Experts of a small language model.
Size: 8 layers, vocabulary 8192, 55.1M parameters.
Experts: 16 experts in each of 8 layers, 288 SwiGLU neurons an expert, 2 picks a token, a sigmoid router, a shared expert of 256 neurons.
Below are experts of layer 2 (counted from 0) of a mixture-of-experts language model. Rows are named router (the router's row for the expert), gate (a neuron's input weights, with its number), up (a neuron's input weights, with its number) and show model dimensions 192-287. Each number is 50 + 10 x the weight over its row's rms, rounded and kept within 0 to 99.
After each expert's rows: "gets" lists some tokens that make up at least twice as much of what it gets as of all text. This comes from a sample of Wikipedia text that the model never trained on. Tokens count by the router's weight.

# expert 3
router:37 44 54 53 52 63 54 43 50 64 56 57 53 71 48 41 53 50 49 54 63 50 71 42 52 65 47 37 49 46 57 37 45 50 53 60 59 56 66 52 44 38 42 38 34 54 71 52 49 73 41 47 55 58 41 31 63 42 43 53 50 73 55 61 38 60 60 59 57 42 49 58 34 58 49 53 49 45 36 40 30 38 35 31 62 52 35 33 36 58 52 45 55 52 59 55
gate0:55 39 65 46 53 46 39 51 32 54 69 52 45 64 64 51 49 51 42 43 71 43 46 52 39 42 56 51 49 35 46 51 60 39 48 46 71 63 64 52 49 48 48 50 44 48 52 45 36 55 50 78 43 64 38 44 29 54 58 52 61 52 43 66 39 42 40 40 55 54 57 40 56 61 56 63 49 56 60 48 50 32 48 53 42 47 63 32 56 46 62 48 54 50 39 30
up0:64 55 38 49 71 40 47 48 43 47 53 42 38 42 49 59 43 54 45 55 59 50 59 54 33 61 44 39 49 74 39 61 57 40 41 48 65 51 46 44 59 44 64 36 40 46 48 43 51 53 57 44 37 48 37 58 50 42 44 52 51 43 53 57 46 43 42 63 45 42 58 47 45 54 49 60 55 52 44 40 53 67 52 54 47 45 46 52 39 55 46 58 41 48 46 43
gets: ".", "er", "in", "en", "an", "on"

# expert 15
router:42 39 43 74 66 57 41 50 69 63 52 49 44 62 53 45 56 63 34 54 52 70 50 72 57 37 44 48 45 19 54 40 42 34 54 54 66 45 63 54 54 37 45 46 47 54 47 51 60 57 55 40 53 54 45 43 39 33 38 46 61 57 62 69 47 45 53 50 59 31 58 55 42 41 34 40 62 55 44 49 40 35 49 56 60 44 46 57 52 47 57 37 53 47 37 45
gate0:34 76 72 44 45 52 32 52 50 51 49 62 54 57 47 37 50 51 53 67 53 39 64 35 20 43 56 55 52 58 45 41 46 76 38 59 44 56 42 58 47 68 54 44 47 49 57 45 50 45 48 59 48 65 46 46 33 64 55 40 41 36 52 45 37 48 56 53 21 51 77 55 51 67 45 58 65 49 40 50 55 54 59 36 60 38 50 60 55 39 56 38 49 42 47 61
up0:62 54 48 31 67 54 52 55 70 45 72 53 49 53 42 36 44 60 41 54 60 40 47 60 32 48 44 46 28 52 62 43 51 56 49 56 36 43 36 40 41 39 54 45 49 60 65 52 44 52 49 52 44 60 70 47 42 53 48 52 30 38 63 64 48 50 72 41 33 57 42 52 38 38 45 65 57 50 56 53 36 39 34 50 53 34 39 35 43 52 42 58 54 54 42 42
gets: "1", " of", "200", "2", "3", "201"

# expert 4
router:63 31 49 59 37 67 49 49 55 62 51 56 41 52 49 46 32 59 36 54 44 61 65 46 56 43 45 51 44 41 57 49 39 47 30 47 55 56 58 60 41 51 47 59 40 50 67 51 32 59 57 47 39 54 59 58 41 55 43 52 40 36 63 69 38 59 39 50 50 54 50 48 54 54 41 59 56 61 39 45 34 38 41 55 58 54 56 40 40 60 75 51 47 69 50 46
gate0:45 56 56 43 64 56 51 53 53 41 48 60 45 52 34 69 63 59 42 40 45 54 43 47 55 60 46 35 52 29 51 62 40 49 58 48 50 34 49 50 60 42 59 47 40 43 51 41 50 70 54 43 64 38 35 43 37 43 40 49 43 56 63 59 40 15 47 42 41 58 43 50 78 41 41 32 50 64 51 45 51 48 46 48 61 63 39 61 59 47 49 50 63 49 80 45
up0:41 65 47 58 50 60 38 70 58 45 40 49 59 73 49 56 40 73 54 48 52 48 33 50 56 44 33 56 55 53 56 49 64 36 66 65 30 52 39 50 53 41 55 37 48 51 42 51 47 68 41 47 50 48 57 57 51 60 48 54 55 48 60 53 62 50 36 60 45 41 45 42 50 55 44 41 42 68 46 39 51 52 50 57 49 28 47 50 62 31 65 51 53 43 58 49
gets: " of", " in", " to", " was", "ing", " for"

# expert 11
router:58 39 49 63 65 62 45 32 52 60 61 40 37 62 52 41 62 58 40 40 48 57 47 49 59 57 41 44 49 47 40 39 47 52 49 44 58 48 45 72 47 38 38 41 48 25 66 43 41 62 33 48 48 54 51 52 55 51 49 38 56 47 53 52 56 44 52 52 23 41 40 54 51 37 44 45 63 57 51 61 38 32 51 52 56 57 36 55 49 43 59 34 73 44 48 49
gate0:62 49 46 48 54 55 65 51 55 44 57 43 49 63 64 54 47 53 44 49 69 53 60 60 42 63 50 67 37 62 50 55 65 68 47 39 44 57 46 49 46 21 61 35 46 45 45 43 42 48 37 60 55 62 40 58 42 35 46 50 64 58 62 37 50 66 61 69 55 47 50 57 50 50 35 57 49 43 54 58 45 53 42 48 42 42 54 60 45 49 63 54 51 56 40 42
up0:50 47 50 51 52 47 54 59 50 52 43 43 49 44 41 69 51 48 55 55 42 58 49 44 53 58 54 43 53 57 63 67 49 51 37 57 26 64 57 60 57 35 39 38 56 68 61 39 49 53 49 42 54 67 39 41 46 70 35 49 30 43 62 36 51 56 52 59 65 66 59 64 39 39 61 66 31 30 60 50 55 56 42 56 46 46 49 54 47 37 46 53 38 61 59 43
gets: " |", "|", "\n", " |\n", ".\n\n", "-"

# expert 2
router:49 44 45 69 46 49 52 54 46 54 38 49 36 75 45 62 54 57 50 51 50 52 49 62 54 59 45 44 52 38 58 43 27 54 63 57 47 50 56 48 41 45 34 38 42 51 55 55 55 60 35 47 54 60 31 48 47 40 51 47 37 46 51 74 38 54 50 47 39 41 43 53 55 53 31 40 55 69 35 51 46 61 50 55 68 59 46 55 50 48 49 34 55 33 35 52
gate0:49 62 37 72 37 50 42 44 56 63 34 42 72 42 34 72 49 45 47 35 62 56 47 58 54 38 43 48 31 59 50 43 42 51 60 37 49 53 43 17 46 45 58 38 52 56 39 49 38 57 53 57 34 46 47 60 35 60 56 43 41 45 48 53 49 59 44 30 53 43 47 42 37 14 50 34 36 42 45 51 47 54 60 37 44 47 62 41 49 56 52 49 39 56 39 49
up0:55 44 30 40 46 66 61 47 58 34 29 47 50 64 44 58 50 55 38 45 53 41 46 62 51 41 41 30 48 44 48 38 53 40 50 52 48 50 44 39 37 45 42 33 45 46 35 76 43 45 37 54 37 44 45 74 55 40 45 68 57 53 52 67 50 41 44 44 59 58 44 48 53 44 53 48 41 30 47 58 69 59 55 41 39 48 37 50 60 56 53 57 64 56 62 52
gets: " ", "0", "1", "2", "3", "4"

# expert 1
router:48 38 54 53 61 63 49 65 50 57 53 60 36 51 46 30 53 58 40 61 55 63 56 52 50 50 42 44 41 44 57 21 46 35 55 39 55 34 51 56 39 50 58 44 43 61 59 48 52 67 42 60 33 49 49 56 53 27 50 42 29 58 55 70 47 49 63 48 62 44 56 52 40 49 48 56 62 53 60 52 43 37 55 56 73 57 36 59 38 60 64 26 59 46 37 57
gate0:49 44 48 64 44 50 48 43 44 33 73 47 42 60 41 51 42 59 29 30 57 52 54 27 56 36 53 54 66 43 39 54 52 45 51 38 46 43 42 56 37 47 51 51 62 67 54 42 49 46 46 34 54 47 47 51 49 47 48 36 51 38 62 49 48 62 63 44 42 56 58 58 36 42 52 39 38 63 41 54 39 45 64 51 58 55 53 39 41 55 47 42 41 57 69 50
up0:44 41 69 53 50 48 34 41 55 53 50 55 57 56 63 42 56 50 45 52 28 58 56 41 60 57 56 68 65 58 50 53 61 43 57 50 43 59 51 58 39 54 49 45 65 55 46 66 49 52 52 46 60 60 39 23 83 63 66 40 41 27 50 44 44 53 68 41 58 41 40 48 49 38 46 48 53 39 49 48 47 39 53 32 51 46 46 41 50 61 36 43 45 63 28 63
gets: " |", ".", "201", "200", "202", "199"

# expert 6
router:44 40 56 61 47 68 50 58 58 63 40 51 49 45 31 31 63 50 29 45 64 62 62 40 51 33 32 63 45 35 54 48 46 52 52 63 45 58 60 58 47 38 50 68 56 53 45 78 62 61 42 43 48 46 23 59 41 31 34 50 53 53 67 52 55 55 58 53 56 31 72 44 25 63 35 53 70 45 48 45 41 53 48 45 61 53 63 56 48 53 51 50 61 51 62 46
gate0:60 31 31 41 29 52 48 53 52 43 51 41 42 49 28 42 27 63 38 63 31 55 51 46 59 66 56 47 49 40 50 56 41 35 53 62 26 47 38 52 38 55 47 54 51 42 56 40 63 33 58 45 53 57 52 48 59 42 55 44 76 46 45 56 59 45 45 53 61 48 56 58 57 50 69 26 35 42 44 49 54 49 45 39 65 45 50 66 45 60 65 60 54 60 62 60
up0:33 40 39 52 52 59 41 64 50 38 51 30 51 44 46 30 30 43 52 56 58 59 60 34 28 57 61 47 32 39 60 65 53 64 48 66 45 51 38 49 38 62 45 57 50 49 51 40 46 35 52 62 52 44 41 50 51 33 58 27 46 47 55 44 56 59 26 56 52 58 34 38 48 49 49 60 40 58 67 36 56 39 40 36 60 58 39 68 42 44 50 48 49 65 50 54
gets: ",", " and", "-", " (", " that", ";"

# expert 9
router:66 38 47 52 58 80 37 65 56 66 58 52 39 52 46 48 49 70 40 39 62 80 61 51 41 69 50 51 38 45 45 42 48 54 49 60 43 32 63 56 45 42 48 45 54 56 53 61 62 66 43 48 50 62 54 51 58 45 41 45 46 44 42 49 62 47 49 49 59 48 55 54 58 43 43 56 52 49 44 55 35 44 49 56 52 79 44 52 38 44 61 38 49 50 46 45
gate0:44 51 22 47 56 68 51 48 62 64 56 54 73 34 46 39 58 58 58 52 65 55 68 64 54 49 45 44 66 48 62 42 48 72 41 48 51 46 59 72 61 41 36 41 59 41 57 70 47 48 33 46 66 52 47 39 55 47 80 27 54 55 50 39 45 39 47 41 63 39 57 44 56 58 41 51 52 63 60 38 53 68 57 51 55 65 51 73 54 61 37 47 47 65 33 54
up0:37 64 66 63 44 53 46 56 54 47 40 46 38 43 39 36 50 43 46 46 52 31 61 53 48 40 42 49 48 42 55 60 46 50 60 38 61 45 65 46 44 60 52 52 47 60 54 56 39 50 42 71 43 39 61 35 59 39 58 34 51 63 48 53 44 51 55 34 55 45 68 69 63 67 50 35 39 55 50 45 57 48 50 52 57 49 42 70 53 60 58 43 62 53 47 64
gets: "a", "o", "i", "e", "u", "ia"

# expert 0
router:50 26 56 60 67 59 56 52 45 60 60 57 28 45 45 57 57 65 37 57 42 45 50 45 32 49 47 58 41 40 33 30 17 39 37 44 64 29 61 50 47 34 59 53 38 45 58 54 49 51 57 45 35 59 42 44 56 42 50 46 50 46 49 43 36 57 50 68 36 42 58 73 47 55 34 53 53 57 45 46 48 49 37 46 64 63 44 50 49 34 55 56 50 29 45 37
gate0:37 55 43 58 66 46 68 47 51 53 60 72 46 46 56 57 61 53 52 32 56 35 48 66 58 37 38 38 50 57 31 61 54 45 31 40 61 43 52 49 50 80 30 47 60 39 65 57 72 49 33 41 48 41 43 53 47 51 48 42 38 39 56 48 57 50 51 54 61 51 60 55 47 45 47 53 54 35 68 43 44 64 46 61 54 39 43 40 38 62 55 60 58 37 33 48
up0:48 45 47 56 48 50 56 51 50 56 51 66 37 56 55 51 49 38 28 56 35 73 50 48 36 44 58 48 50 45 53 37 73 49 53 75 60 47 53 39 53 51 50 63 50 45 48 48 62 27 42 27 42 64 47 46 57 64 42 54 50 47 37 58 40 48 63 60 37 46 64 52 59 38 41 64 21 41 40 39 50 48 40 58 54 52 40 51 47 66 55 45 45 57 57 53
gets: " the", " a", " The", "'s", " an", " his"

# expert 12
router:47 51 41 51 67 42 40 54 54 69 62 59 38 63 53 37 48 54 48 60 71 50 41 52 43 41 38 51 39 47 38 43 16 51 56 52 69 44 75 51 52 47 33 46 41 52 54 54 61 47 39 51 31 72 63 62 49 46 42 48 48 58 56 60 34 40 48 47 49 41 57 54 43 31 45 60 47 54 53 61 42 54 57 35 60 48 43 51 42 54 64 28 59 35 45 52
gate0:52 48 37 56 51 35 59 52 20 65 60 49 52 58 48 43 55 51 45 41 42 40 40 70 59 46 35 44 50 42 39 44 58 68 51 62 45 45 52 33 47 60 67 53 34 47 58 49 60 38 53 33 46 65 55 33 48 46 48 40 44 51 30 59 39 54 46 34 65 49 52 50 40 44 48 57 29 33 58 45 48 35 77 71 69 54 44 51 55 46 48 66 54 32 58 43
up0:37 72 49 41 64 63 53 51 62 48 43 37 34 38 46 54 56 58 51 51 60 46 56 46 60 35 61 62 60 64 47 46 44 50 61 49 72 41 49 39 66 44 62 57 43 51 42 63 46 49 62 59 42 49 47 49 71 67 48 60 43 42 71 49 49 68 44 37 66 64 35 64 50 48 41 68 45 43 63 39 41 48 57 51 44 43 56 45 60 49 59 49 45 48 60 51
gets: ")", " S", " B", " M", " C", " D"

# expert 14
router:34 41 64 64 52 53 54 63 47 61 61 61 53 45 48 45 49 54 39 68 57 64 50 54 45 62 47 40 51 35 54 50 49 55 48 41 53 58 62 45 49 38 53 49 53 43 63 70 56 49 38 54 47 50 56 39 54 54 38 34 49 55 38 57 45 51 44 54 53 43 45 50 46 43 47 42 54 53 59 39 37 55 47 44 48 57 37 42 48 41 70 49 53 24 41 23
gate0:48 37 54 63 41 51 50 55 34 44 45 64 44 49 59 50 38 42 40 78 50 56 63 60 47 43 56 45 50 52 63 44 53 34 58 61 35 60 42 51 52 45 43 44 43 47 44 42 45 48 48 39 41 61 40 42 58 54 60 42 57 50 41 45 42 34 54 28 27 48 44 52 63 42 47 32 60 49 48 57 42 48 49 68 53 57 48 49 32 69 53 31 45 36 38 41
up0:44 43 49 50 46 40 42 69 45 54 51 55 69 48 77 53 38 53 47 57 37 53 54 56 40 58 49 70 49 59 75 40 46 64 52 57 34 61 61 55 62 58 33 31 43 44 53 46 32 57 51 36 56 52 42 41 53 53 43 52 45 47 47 35 47 39 53 61 30 53 50 50 56 55 41 42 55 52 67 53 42 47 67 62 67 60 45 51 44 57 54 47 55 40 52 44
gets: ":", "\n", " |\n", " a", " he", " A"